config.yaml
num_hidden_layers: 12
hidden_size: 384
n_experts: 64
experts_per_token: 6
d_expert: 32
d_shared_expert: 0
hidden_act: "swiglu"
moe_layers: [1, 2, 3, 4, 5, 6, 7, 8, 9, 10, 11]
router_score: "softmax"
normalize_top_k: false
routed_scale: 3.78
balance_loss: 0.002
balance_bias: true
n_groups: 8
groups_per_token: 3
init_std_router: 0.0248
lr_router: 0.0022
num_attention_heads: 3
num_key_value_heads: 1
head_dim: 128
vocab_size: 17554
norm: "rmsnorm"
norm_place: "pre"
norm_eps: 1e-05
positions: "rope"
rope_theta: 6750.0
rope_fraction: 1.0
qk_norm: false
attn_scale: 0.0884
tie_word_embeddings: false
parallel_block: false
extras: ["capped logits"]
init: "normal"
init_std_qkv: 0.0189
init_std_o: 0.0
init_std_up: 0.0189
init_std_down: 0.0
optimizer: "soap_variant"
learning_rate: 0.00293
beta1: 0.95
beta2: 0.95
weight_decay: 0.076
lr_head: 0.00583
max_grad_norm: 1.0
warmup_steps: 200
schedule: "wsd"
decay_fraction: 0.557
decay_shape: "linear"
final_lr_fraction: 0.0
batch_tokens: 65536
max_seq_len: 1024
doc_mask: true
train_tokens: 336200000
max_steps: 5131
dataset: "wikipedia_en"
Below are experts of layer 9 (counted from 0) of a mixture-of-experts language model. Rows are named down (a neuron's output weights, with its number) and show model dimensions 0-127. Each number is 128 + 32 x the weight over its row's rms, rounded and kept within 0 to 255. Numbers have three digits each.
Before each expert's rows: "raises" lists some tokens whose logits its average output raises strongly, later layers aside. This comes from a sample of Wikipedia text that the model never trained on.

# expert 27
raises: "and ", "as ", "such ", "the ", "in ", "with "
down0:138114128127152116108118162113075116120082112133161178138167148127143192046153105115069145129133065180116175121088189185138100097122160156129114126140110116185057171170164130157148122188154110140091155107128219102141154145149073079147118146151104200166118133102145087045127135094104124101078101150110143119192151083101116103098155117157079127148091124133111116124132007111103156109125
down1:129095118136184177132155132128107122113129138137125128143119055120103199141160153101130121151126050144139144072163179106122098113079150140178157127085120195125110174131139091119122148118128147162089167077111060178165130138147132128151149079131151097132101117125100112117096144085159120121163215153103132128159145117111144131127143084103098102065133116106132146131080198133152116090155
down2:111150146166191116160138136109101056123128125078040094147143171162133148112140125103073129150116132129107101148164143137059090114090172119074103113174134119114116156168102102110120068192158131168110127110171099115159141143077097129183128102146113137129133170163139109171133189189130183141100138165109070118075199132124154107149149105134086142144153125153160100134144122157163159115147
down3:097130112098130064167131105062088111165131118125068122116109124166125046170115219129145121128141141138121090098115054172098137155191115138084108111115197132093148152090085121115125141123163105138177081155082145162174111114110158133109101124135138137099125091102129146199085052099218158126133124117096114079091124065140097172093142099136137110149149088129128100122185179151141128114121
down4:093136117125146096091169070138101125123155139084123168153143170120120148101136155189190161124168138091231116160126110091145107103198093147143169202129107121097133100130122125103146110167112157089168106133198098129163081160149132128064108152100118137113155063132146145115110092091128121169140118054097133209149118123155102164144150140128108126133113132168126079152133115133170132084145
down5:171116145132112105126073167103083122172033160104033153149142141202126124131107145089107131096157091124119132157067135100184138129149113155089197082152208112101086158144140121159104132160171185204139105126157117199098169079109137096091103151162135144118108092102123153157145166139101110165193102105118141019157121173147135176087152138096126139133181125081162135103137147061091117058076
down6:181194103137076128168135135122168155121096124150157098145102141167181050177127175136165123105167141130132094156185088130140118145119056107088150106113193076119107099120126084142088151136117107122183177123127100157166152143099128160201123105071080116130133092157095105163110190185103109121110134112134065134111128123219164123180104156112061124120146137084183071201174105112064160158134

# expert 29
raises: ", ", ". ", ".", ":", "; ", "\n"
down0:136131081183148094102103108123160174138208156139143076159144119128139152149110147136207071111122156135134130205160112088152171138110113097091107138170155128197140109176166124127148141149123154108156094063124106097119103120101144153202157150123146107164120133163098154151117141141150124083160134169114154147109073129162096107107135178108185122054184114101143155126135108120126134119092
down1:147147085108133111054122097114135122128087129086118137126126138097147147086111067147134108162108078149136151096106109149125163118106138106143133130135087112116189094109186168130172125075115125098196146114122120155107097108090121195154142179097074093163153157118066163161169093102111119114082135104069120151145081074086166128103137116136164130116097147102125133124152068140134099144097
down2:118193114169148142123153148119104097163149144083085115142157142115100150077115134128103180140107169094117127156164186128192157124140109044091123193143199091113129129151099129165113115106125148182075114107173143126069159112136163081143146111131183099115135135127110069063100124148126130080190134119111095098157161117127171075190152141202084107133149109117125171094159064121151163109175
down3:145134137145086097151143158133054105121163136071124148098119109096195142071098160145129146143158088147160095090135077145167134116152135092089148097141149145052125167121131102131091121153146127152138159148113101042132041103114178186170134105116102156110151113111183116085062141109166171123082157140054126213130111125120169110154129108102029137140122111126108101122127113131126126101135
down4:172089140152103126137153135166127149116145178117105085154137091185129075114129132162086101143103153191135090126165016117150065169080100154158165166114133080079092092055083082124117115112217131124147118109069104106110082103122094137081105133104124135148124129107082134209086084154148209153152112099134123156145131148115176102112068143109144105133184115090073135135089118136151125166148
down5:135145137116100143112124114121143088098143109135158117121121130164158100116140134098069130127172141126113065176165180181092151123131137124119180129149067114145135101128040118061093102181128153151104120128159090138139111092084150084114123154140170086154061109112099115114112136138118105131155116111104140178106100084141151180111110072104136192115173121143138210112094110130147102159092
down6:134129192155108038106110129118127083158135114120143144075096131078130119128120135166118119145100111141074068170049127094098123158123123135100058195142101160148059102129120115083112166097113127067115155129166166150123150083145131096115132144121129155136130153115142117147137151118150127167131084126105137135117105087084108229109115015119146126107131119109144126129127113100090183091157

# expert 21
raises: ". ", ".", ", ", "; "
down0:108073149189174107091112196161101172165150179154109061150104187116145131135166110152076131090160186153084145114132089180112114129095094075143101197123135143072128142149202129131115122197177098148173102122133129097099159113075086153117109066155075097092118130083086088100150207127127182137161158137173133106125100145094114126128129123118160122163138117109096120170115129129087115141104
down1:178214091116099166079134196083124112103139093098139150114109134150149135038107122104153128154119130129152081115153099139156147145127106141126209098154117163139117146165102156132150094107122082160172131203124141092129114158172117125147155102156099141068130080058053138133152079112080105178106091149152092186094181167122118148150155103151116102115095157129140138071125168165145197126180
down2:059140161103114095058128153201150066163137100129113154138103129166124178133055149102184097127138126160192112102115133092139166134128143116176132105103152119144128133148125142110161093121104128142098097122076093130141126105155106204167160183160090150149094131124106120121104143193126120113070126081147134126193115092134105157128083084093107142154161145120154158151096126153153188139118
down3:097158096089154215128063083162089106123079145138188097109150176130063051137124056195133161124106113139104046103141129108079119163159170141154124104167079118162133127109073145116098095176159118169122135073119145087105111121162173112142166137099145125117139092157140164129153079134123144091173061117135105156151121147151133151152158108096182124152161138101082128122178113171129117154239
down4:100110175099104157158109093179119078132081111120128090124091094119121139187135107110119119144101121169134079114124106086112179153129158118149099171154126113138082167086189098153096135157140117107135103177092131155136115144166098189147124156177113125134096160184191084101064142112095148143130146116126161133119145127166159124164118190145108125084135073174060164123097148066187132134111
down5:165119147142085122095113166088055180121173075192124100072166176139164145186165183121046133113180136216107183184142125070150119123127153138149189145206177132099086136154090156152131138107083128130156197092159118113117157144157094110102123135180145138067140142128136127094120097111139131107103125127145111105140154116103129122138172161164105208129051117128123107138109166133099166132147
down6:176104114117120139076158107137121166112140195189132122130117116102200152066135139161105146166156117133116161128073104131033131126167092146107151176087143073029146103115136156127079132163135095053094127137113108094093091095104134158104132149137111136138122121119076116123157107134180106082181093096133144113158128130161077062138134116126155146167082148130074146117171123143111146104146

# expert 18
raises: "0 ", "1", "8", "7"
down0:111144092110147063164086096150114086068118153136148103115084137076094108090105087096162135149151121048159145089028151122140157136091108167151181199115149119110105111133171124123141101158089126119157176178135140147138166106134139153071136197096119118134154142122156106152080077111122138125155135135112222152079160123069188127123098107123086108144184174131085103097089122107158156162177
down1:124169078167097128126152140112107115120138140136141131093103116132148072111132142177099094135143128121118204160112206128164092147167183109120181166113130198150132096151149118149093116119133098116168149200167122058154137100057148108152131147149151122121141143167157130216132122172085248106093086092161130142134153117168115075138113156114102126117150170058154056211164190148119084091116
down2:176120095122135152051119148090179137133179049125141070171141100123158106115119104092083091155152166186124105076132174082063118118099084110080159121119202154144065158077095118121161159170140157125106124127147174128177118115095158147132124132136149132124152133111144190014101111132137148156168104120167074132130105143153117169157140103160118114150188121156056046129129094103123153120139
down3:068117147163152172169136147102117120108161149112136082132154117076187165168119157161148183095071140122068121104121140153139071122123089123159118134115083088036129153141129107109142143135135154139090088144063145087104100091147110156123176112155089149104139142108197110119126134156114085088118173184087136173091083177127056131092128058188131066093104137136151171116176107139139114122123
down4:070119111147123079181096134142104139144076186158119169163092114111158146064113138132166160237128078133170151096097114115181093118126178137149112181151157125102126106086082152065104134096141146097150124190071122149104123126139136082122086152095129131127125099124161091186159146086066112156065120092118065107148119169119143118112088175093114120169153129160166087157105159160124147145121
down5:095122118118101086060127157166093140065131144122138135116110132135181096170125117149127118070122127107158085116173142109103162152142132080155097144166113110146103093086156154101144147157122085200089164136088130142097224134104069190150115124155098166103142094153147099092135130101153081135138105141109129112126115117204092157086057126094117132120113150112161158097142073130139150158190
down6:141071103149169116145140081145105115133132170106134094187102141118097125097144091144160151159152133174119140193160115193164071136181159151132181133095160141075123135143151136124089076142135091119153161156166164098078118163078133170146194179134106155118157144127119071141112147135140141154107145095212134153147137210089148146085061113124058162146120098109145192137116151120142118150153

# expert 26
raises: ", ", "; ", "\n", ". ", "\n\n", ".; "
down0:121146085157161106080123115088120125207109130107132170119168179083123136054106155114102121066180130150120148125132121180106182150105110117132139130123148173157066156095126149083142175179156134151096062092149117083124074103190138086100061161111098150128132100142144132158164166136151115085131139113152148072157099118193124125076161128130005076146191100111142122164091108096153188129037
down1:157101120117102110092182170141150161132122124139081094146162184168137067125156170129168104117099107151129111149149161093145159127153079105140151053117118114092090102149127125107121136163167102095108115136109104110156105121166152090104062125091098128142174106171139113144096114171171091155099126096140094107175123158115154169101191114158161133097134210128168127211157150143117104128168
down2:142150082095124224110121122145141206130155075130107081148101184157115151122137092112069120159129159159109127125110128141116171108136116143072138078132081125164111161214152169135115096116162095083163098142133182169146075143219159065103125110135154145068139115103146104152134096134081131113144160143153135168123149087161143168114133119165132135196120145106084228079175100100149167093144
down3:131149110111125091174133179098078123138088120172162180132075148089152094118207134162119171125135119141087181169119132144092158088102148179115113135140090115162188135152141090181152128130125103199112122164192164166103150120091104178062166125120070125121174142145130184192116191089160105144120112147095118162128129171055115112160110183127110101093124102089144075171107156113093122136077
down4:093135140112111134152122113141167188127127084154103140199165135097151125121169143089136166139089096097121136085080147094141150127093131117121166120158168101111130096082107132170091186156115115134149159128114159115171149103161093094112101104161122131174188138092114123178147111107116143127214154126177099127154184128113113129121096138148175110136123081185111080134128131107109139104124
down5:150115143135129082131099137126143163165138139154148118162186108161189078093140116107146159131137142098098162151096091089134122128113116110150141098115140183156160105115158125167202149119169114168140109149101148113094228133100086122108056163116071137105136138095134097130106127142134192135165167086102135110159048168119180130196196134159152150092193100086143118055133125185123105172179
down6:131099102173157171137068164145163114218103131097125112118121135157120139095106168157144110172128116165149113135073134127153093125108127069081108143156107126109082158154185117122084063076157179042141097108082113092167093176085177242132127112103138147116125106153115079106104150124164167130128065139111047094153052106139144125109131087109164084138096111120076126090140105105137166136083

# expert 62
raises: "2", "5", "7", "3", "6", "8"
down0:111113145063142162171094158108051165118160136105125057189087116121135160144176134131110086126102156167142176120129166128121141112129146050169067143108115164102165157115171133078146163105164086087096116141162129123111090161161112177115142113187074099142176097150133167079115148116133096157127117106110131141187135090137116150133153149158082154104103157099069147122120065121141093128083
down1:125055145098154118094165093099080095093146120132142143123108162103101162152142101131117092129159175181099113075126133056119064110123133109176121113130201133175160153155100084119086124145105078122215086197095152109125104177099125160132123099115151126115130152095115153132153112099091120159141138150177141141121092100128094129166075134131127146110100102092141108135106122119139186157164
down2:161141096111120113131184160122137102128131191142144132100135191110135081160120117086040098137151145070133126137099142071129165129080141188186074102138099093104116123089091147100097129135103061157102111130104057132109113162126117161092133068073109105154138131106146160146097145152136139163111192103159133121121136116112116115048107106156121102149150074146099155197122108176137131136219
down3:113108103116068173151127098086103095171119133068161139150083070091186108123145159120206179140143168133112121111093146094172121170065142090108106151088115077158123049093185119143115130136127110101131135115103143200156144122159105073137098124086124095119112102145179114095122092120088108117103115142099122195087080178084189090133158085129082125208187121139137132082121137117134079113110
down4:155063127179097141153100106158126131162115147088136120130105114124178106096154104157144152117130107193150094075109108191074118129125161137134132145130163112120130114114124111153080096138086148121195137168085101120168142130168106090144139186076195136114095099207114160154113125120081100110111133118085099103134168190097114126159131161112133113108067112098088117075087112170154157107097
down5:120123141111196100128071109114151102122129159124101131148147126155139172141161076120117117164071091127154090055125146133095081148108145117155146129106104136164075089055152144109119174126092162122112140110113133102069166055127181111098153152150140109170153168169114100149153149104094144074112201114098106039188168192117173076115175097149112142105132070144162173120092125159118111072104
down6:103134133082141135114103132132118090175167148145114143091152157151127160093147152113092099133048137179088106083054178096109078080078195133156045110048147140111128140142130070139139112193123129070119154101129160120133062069140137134190085152139182114125178114138134144174194199064231148131093130110164148123102098113118126196112166132078155101126124103169110134153159143148145143130127

# expert 28
raises: "known ", "called ", "in ", "named ", "(", "as "
down0:093114159155147082137122140134170146152054153168165150231116145086077123126144132145126110187115159158148140107112129160112156120148145135112124176088128081130072125153068093094137073151102093140156120120155138160154073099159063139122074159133136166153209150091105163135138154127109089127144088099094077120113125134154177102101131211111104142140082130099137162105091097126070134155153
down1:069157126133158135065149113118122100098129117103064094087152121194156121232151109150160102162112104142114082195121101133126090155149076139161151192154153118104067146093143163157106138145084127130160180121138169125094102153100116104081124164182128110114066169113105189184072161115150133110146143085107100134072137124127186065154150129129137140139221110136109141154123062089122123147115
down2:150122095168154120111105148134114117164150137149108145111169145181120150138139144141152056131153138032137133153104075154191108156139185160144073137181197176138134118135135076147075132161122118146130158198065123130135150115135078111101101147130110107156059094094139176097162127128114149129164162160179092137150119111144132063102150135170129170093183140143137090076118169102113181165081
down3:131157109146154139137138152125123184135210105069143135071080105149150106145110156147151096160141134100155117120146138137098139159186148112178086153132171074128165136147126139149129156073092142102172128061151141137179145187117130145124130142105084162101128108185110126255131121121112112158102129122113075081106096085148093149115155135181126124130112118125075101153135189171143133073126
down4:053094117116133151112139163125141140133098131236112108158152102085098194132165174127144148151063079084158138104098158066106118099108157108149088106171058155153193090141173113137131157138132115119126106142154142137117111064151064144110108096106131158083179139149160116069167117123112112122084143134140118103101122143105129147141136141116136128101091156149091178166164118137136149136109
down5:117147111143141086114161095150107084129081173142081068158094121118121087120131085098127182107092073063141170166152084137128174205142154129061186128127120165165138115113086146146146096157131139165126155154116155123157123085122104096131087139143142094158133156083115192151104146094114160137132114151116112078106140187105131102107121096138143103112156089111201160106181172101160124134069
down6:131117066079124190158112153106104105186155163091130142073135113183101131108107147097106104088108121127140131153117114149076157147111111120128120182142180117084167157134130123131153167136091151100141114139113173131190097125116151145125158146115124155149085132177171120217120074137152149110092127158125124062089072109114082152170137100132120124084122127075088087131151098128112134127152

# expert 63
raises: "| ", "she ", "he ", "|", "overall "
down0:125203127148126138089135139141193215182100097113117105156126107157149135112142071139141154080133141093224115107137107130111092140137130073098123195106158173151103047128126089115169166108104118168129146108088205084182222112108129111146120070087109146103075123134132152176143105119150171151108110104095167162136160125163082140149129104098099150123146144138090158118141121160086211107158
down1:116153103157084172121150136109115123172142095109045125135100110141152154169128095063093122121176140104131044159169118138118143100135092112139139096106149131168098178123145134127144121099130181134111091124144138128170119120070141136155131076114146127122099166133091153161153136103102141187141118067129124043119076138195106149135148123128134097168079131147147114090152184141058152154112
down2:092218172095094133145141154138164120086092132085149112168142139124128126126139153149097154188129152069042073149118081135172160169170103114159167127114173120092119174169080121111129117171079103125140067129123113152109087166138107137128130146118110148118213140105068144197173077072116142088128185189159133131076118078100136159099132131128062113133114095138130171190156167126118171134145
down3:079153135101109158163170147101100136123160145084090157177164138101107180147173140094134101158141101134087089127132118172150154114125168128111150143156104136148087118089064065120106116193177098194123109079122168113165153121128121174124067097136154126106146170160112106135095147129085132112101201149098134127096159131100160143197146139161108162116107089070181155089183076133072119112124
down4:117095145143094158118228083142159138074130163206187162079090173132086170077189073160123147110091108145152095057091120149117138127143150118109081163165153189147112142153149131160108141142117139117107133112176096124103160159149128115152103114112138095119131144095125092077155128164055104122188119113088090126150134143142165201115162113126105175113134107075089165148107156082095068138143
down5:145105167167165193100065089116090120164137099113094120123150122095157129075155169109108123105136148119134116122101122125072111134084115077175077089140096169093159123131058031116091123116101145149097152125074144086125140100141114057166080097167125176126143227133172121194160168138113125166168070158198109162135160093146144133150168140173111154181136134159136138117123127126137133121149
down6:130139165150150049175141158125137136104090148151197139139140106149188075101187145158189147154123035090130117076144120111214087147154083108137134136122046141093147086180148136124103151144083095133141175124133057137127115140072136149156148134113135083128155117160161116182156146111129161085064177143093156112167101175117139118147115100148157127119052086118137134078090164137111146126119

# expert 25
raises: "\n", "\n\n", "\n ", "\n  "
down0:170174148096075142026080117104115072156144141089153201129175197146069141141073132117098071068100133175111105161158099159052141119122127130132085183150146156152121112116125149067118149123156068100157161120133088142168125102197141153129176147136151173162095126064140146141093120110128125093126165067111182143122176099099199171137137108154121107131155165095131132108127188107153108133084
down1:137155193129092132102125151072126163103103121112139148154169156170118106126175048136170077132129140124175128104169092124144126102106174110175123096135084125105157099118066146099180134119146146143103108198110073139100123129148140034104066097187120152089100137161115141110136159109152117130104082191165107166139130078183094161140098146110187148126141128131064123134130058138159189135115
down2:129107157082117169107116174190076163131148103158102103165122140127097155147145142144085132179149114147127142112056125140094067134074173128101141131132160147135121117165049109132196111074179166190162151089131097164135091141157114117121142197112129093087106083109127090115137148118077085167123104175139065152102171098181107165133117142075126164130159132131105066166092149098096095112136
down3:123131140144170089158185151155135150146140170138141133126119094129173116081120091144122163129149078142158159158174122125156154147156105170175095101163119119161114103231151085052047156110123139120059151114088147152159124062070148147112123206119121138133093050074151143054133106113072117172178130124075116148173119080116135203135107089145192168126137122087081174129156074132104151104163
down4:201232123134125151152145117101131098100165129116136109109051148083094125156103161097127173129134136124096157081144152101202110136106139150091116113113127197058154112137143069145137134173107179125126165123177107196115173136141166120131103134130129129150126114210132106147127081131085135127082169121119159152107090099126109092144140122126149069076160112180166140113125156111150128146105
down5:149133133140127114126144115072159188113093125143181053171138165162085128099097087086128145125161170107172127174105143113108108129165104081103137108091128154155138126147116171182127159151138157170144120104189101125109118112116104133089139125139078131135106165200117155172075127123133149129123144121169098118081148148100155115169136115106134190159178114177057057105145046106140171101123
down6:194141147104150111069147092063192132099141101159120110135085173140113101142173061083133120115089145148100099153179125095079133114191169148114080099179181171170139138102150098182075153132149142123138093107147127152130160105132143126122167166091136156140128112171165172071132139127100146120117142144121113112055151105124079059130107103098136168164168170159124148075092078085113084134109

# expert 0
raises: "2", "8", "4", "3", "5", "9"
down0:218161172125119113075105114132117177105155171183145137175123157164135104106139159066095091124196170192130162146137149068098116175116131149114170114093143085164111151185080137084111167107093107134121044142201138085176115128139112103088139110128070148160072136144088122119205104133185158100147122079149138083124107093096119148130076086102119098208152146171106076104208169139091159149109
down1:152163122113149095161134141148146125096166069136156157141133128106175068168178074110115148127129125122122158138145161170120177059162141076128191124194103130168093071103163154103167115151135141130079067136175181066161177102159109077139128117117130155079121155167117144140071062104161119158161107151121141111126135146155083093129097157140091196190115096158140137114163098138110188147138
down2:176076072085109180119121098100096138107124125125143112166143129111144121131094171084168193161057135192173160139116127073135127117124128124120128109134102104112094142099093159105116153119093115124090126135180130089141153067081093184119159123100147139123127140099117183082125155056096162167099116147076132106106104100130144130157118164123100123191190126199154127133191034137146063141143
down3:141164107086194132113117158154153090069099141127105169139191155155103137113104120077093150134114083114156111063163179139080159145145063110085134097148158133144129101112120125164131126133134121117182141065093086120092079162149075144054123092195124143128188124159070111146121106153117114151159099087180143118161131127113126118096172171119077133143135124156128170134128117113071182163105
down4:181085144128139149155118103099184148183132185070187103115098080131111147093102118175150179156168030074098144115125134145142098072117105125120166133072105167145100167067083099146130124176170115143153137135116139088139111080110171151154134130178185125092130123164175155138160158160098109142097062210072154157101140088096149116077095096185114086112173087149113158136159134126120168164118
down5:147121152135169116140145157103074124151134120142123142117157170161107103175141118126166129095128125122132159161112149129111065129082115099169196102164183182144128105100136133163072172158127089194130181136164071057110125070096125093124098156111090102122150116139166149141098141133134139158094125125146125142118158137107092067166101092112162156172137123182162116119138162126143146132105
down6:120155115137113151089159125071165079107119124146122098159140127131075105139101151108141092184162151072163167132145145131151151167137101122132141125144120154157153108138146096132084146113127125117184114114126142104151103160086104162119100127138167146113108176070091141208150111170152128203089088107095139168122099118125044049164180094160154198102153117115186059130168128107185164105151

# expert 43
raises: "a ", "the ", "also ", "written "
down0:218102129149127108117140110150119163143164182131142166112099097148123185090141155139143092145139099063134143179147109131104113085098107117180115172063133087101159180134117110108159106117115071150113182099120084103157088140210126060135127105172167145095161115115194146166157106151150069167052117108157139098044136073156171119131118120099152148142105175138180131115095218168105171157118
down1:142150059148126163121109097093151126157176111130122113146150104109132065138087079142121085184114083108143122099122097098071145142076136118142137130176158083110144160148167089158149165073104084120118100115151163099094130112119117142098144118168127118157159174185137157112077187158128171137116180113081116160072099158128162096096164163094194153189129124069096120154134129175083127085147
down2:120157119084141173119117127140149119132152193107216126157100122176110108067149176159102112129098137065103151105088123146185101125087155142110140091043119143070134108087137118115114111124079140128139119106149154149094100096122112099136157119197140098081078089116122102130105140148154181156147143131112175160119134128073108089131117158085118112095100120107221108112094121111165126084117
down3:142140170129165181117155126125121174125125197180150109131085122122105217124122119142126152079104124069129145171147137126102101201151137217089129157144094120153160142085178059096112139186130108130153188124096160139139087148092112159156152145092126083059093182146128080072092122083148150130103152161028177078090151093047129132153093088098114161115151094105187132152141117122146152123102
down4:118155128070090122136099170082110057094128132119113225108142121144173118155170132143176072151128156143183140088137081138151134145146080136138133172117156108055132117164109190108166146149175089103079144069131167162117109105105166155119146079156094135121124058061091161220128152149158137146084138073202093116102098137101118131170070095132111152128174091146112095132184209192125153148186
down5:092125111080067177130055153168148138054143129159194079121103179148152154138066165048176133136152138094123140170102098125168090096140158139127120179190119133105117108160117055173124103119126186135123166135131085121146101057102109100116155108123086126169160129195102103192111182171107107135098099173155151140133114145160117113121085060111165147162100116179177082176135152181153039161150
down6:063110150153163173130127135108145063134161106082121172160084146161056094160065095065143144103133103147151103077133155159096114123145127161175136141129144136169095080100137157080155151166147166152102125146111141095143150173141097145095147058118126169124128136176117078122146094094099162125073111140149112101140108076163082120096078091140193120158098127144095148138087104108093168130160

# expert 58
raises: "| ", "In ", "== ", "Number "
down0:083140086126097094122119101102111140151165185131127140098089089151099124050156108108173142131125116103137126131124174133155099056113126087098108099156100138103176114152155172114168153161065113070109137141102147108144187164123129149088170184144137165089112086197097136167118133140161142134060158115130102149126094122149156122114167169164123085139072108144140138045160190116146103157132
down1:129123151162141106094120074101110155073109130145110161102141161162144126110100099116062161097107151092134123110133146090069163082135121245128181176106146134132101083119113174078137142130177156098118124165104154127107154118100092091137177096088137226093175140109128122104120130153110128008133111148142094147101165164115059120148107156123145175119130104129148127142131082089149153097150
down2:098186116130064111132113157136103099118184014089125148159145129093105099137122138136199175155126103137112095206111142095104150126159137123122145073112149147161134170096113161116119134146092158154144115065117119036138099165139133081108107132140079145138205094162087086090146122070093133137157172158129104177122089109136134163099147141154085135148112207124143140133150124108113134114120
down3:070161106194122085129198113143086101131145096148150103165149090102203116147163150075095139140143122143122117105138122143026157123112121129130169035206124094109138165129142070068080149058110138145165111121115067104125147071210090132113108144132203110077129112135124162060178107121157128171129102127174049109101107126169186139099135135127176141113117146172141128131166093104116138119135
down4:135139084115104149111135158123129178132169095171110129114136203118059112090122150119131111126160095104107110120128130104079142115182183090089152093126159151126156089161125172161118101113126157136122081127131111159115104164125062176074133149062086149141165129178120128115140187110152114150110066085133103104095143195230097124151139091139135145102146082150109145121159145105155122094123
down5:110142121155189086120111111181159165127144181088093120100136064112135158086130143093114067141175106119174082123100173148182116118112088081128109062127094122069100108138142138152143202090138106098147110128147128129074082144148183178109150110156087095145124163146140088121147082078137110124066089177098083164087121145111145127150115146118170124199113141146154165109099179136133076142133
down6:159096111111156106143129094177173122124137117131113085114128145109107095181137088136068109165139063163128090136157113167124148145100143131089116095076099132137108124116131212149060142196127106219164125104089128126126106170086110102138110139086143164123172134109131084137125100171117096120127059181156091119177206125098161151141131089174091134164166085115097144115140132086146162174091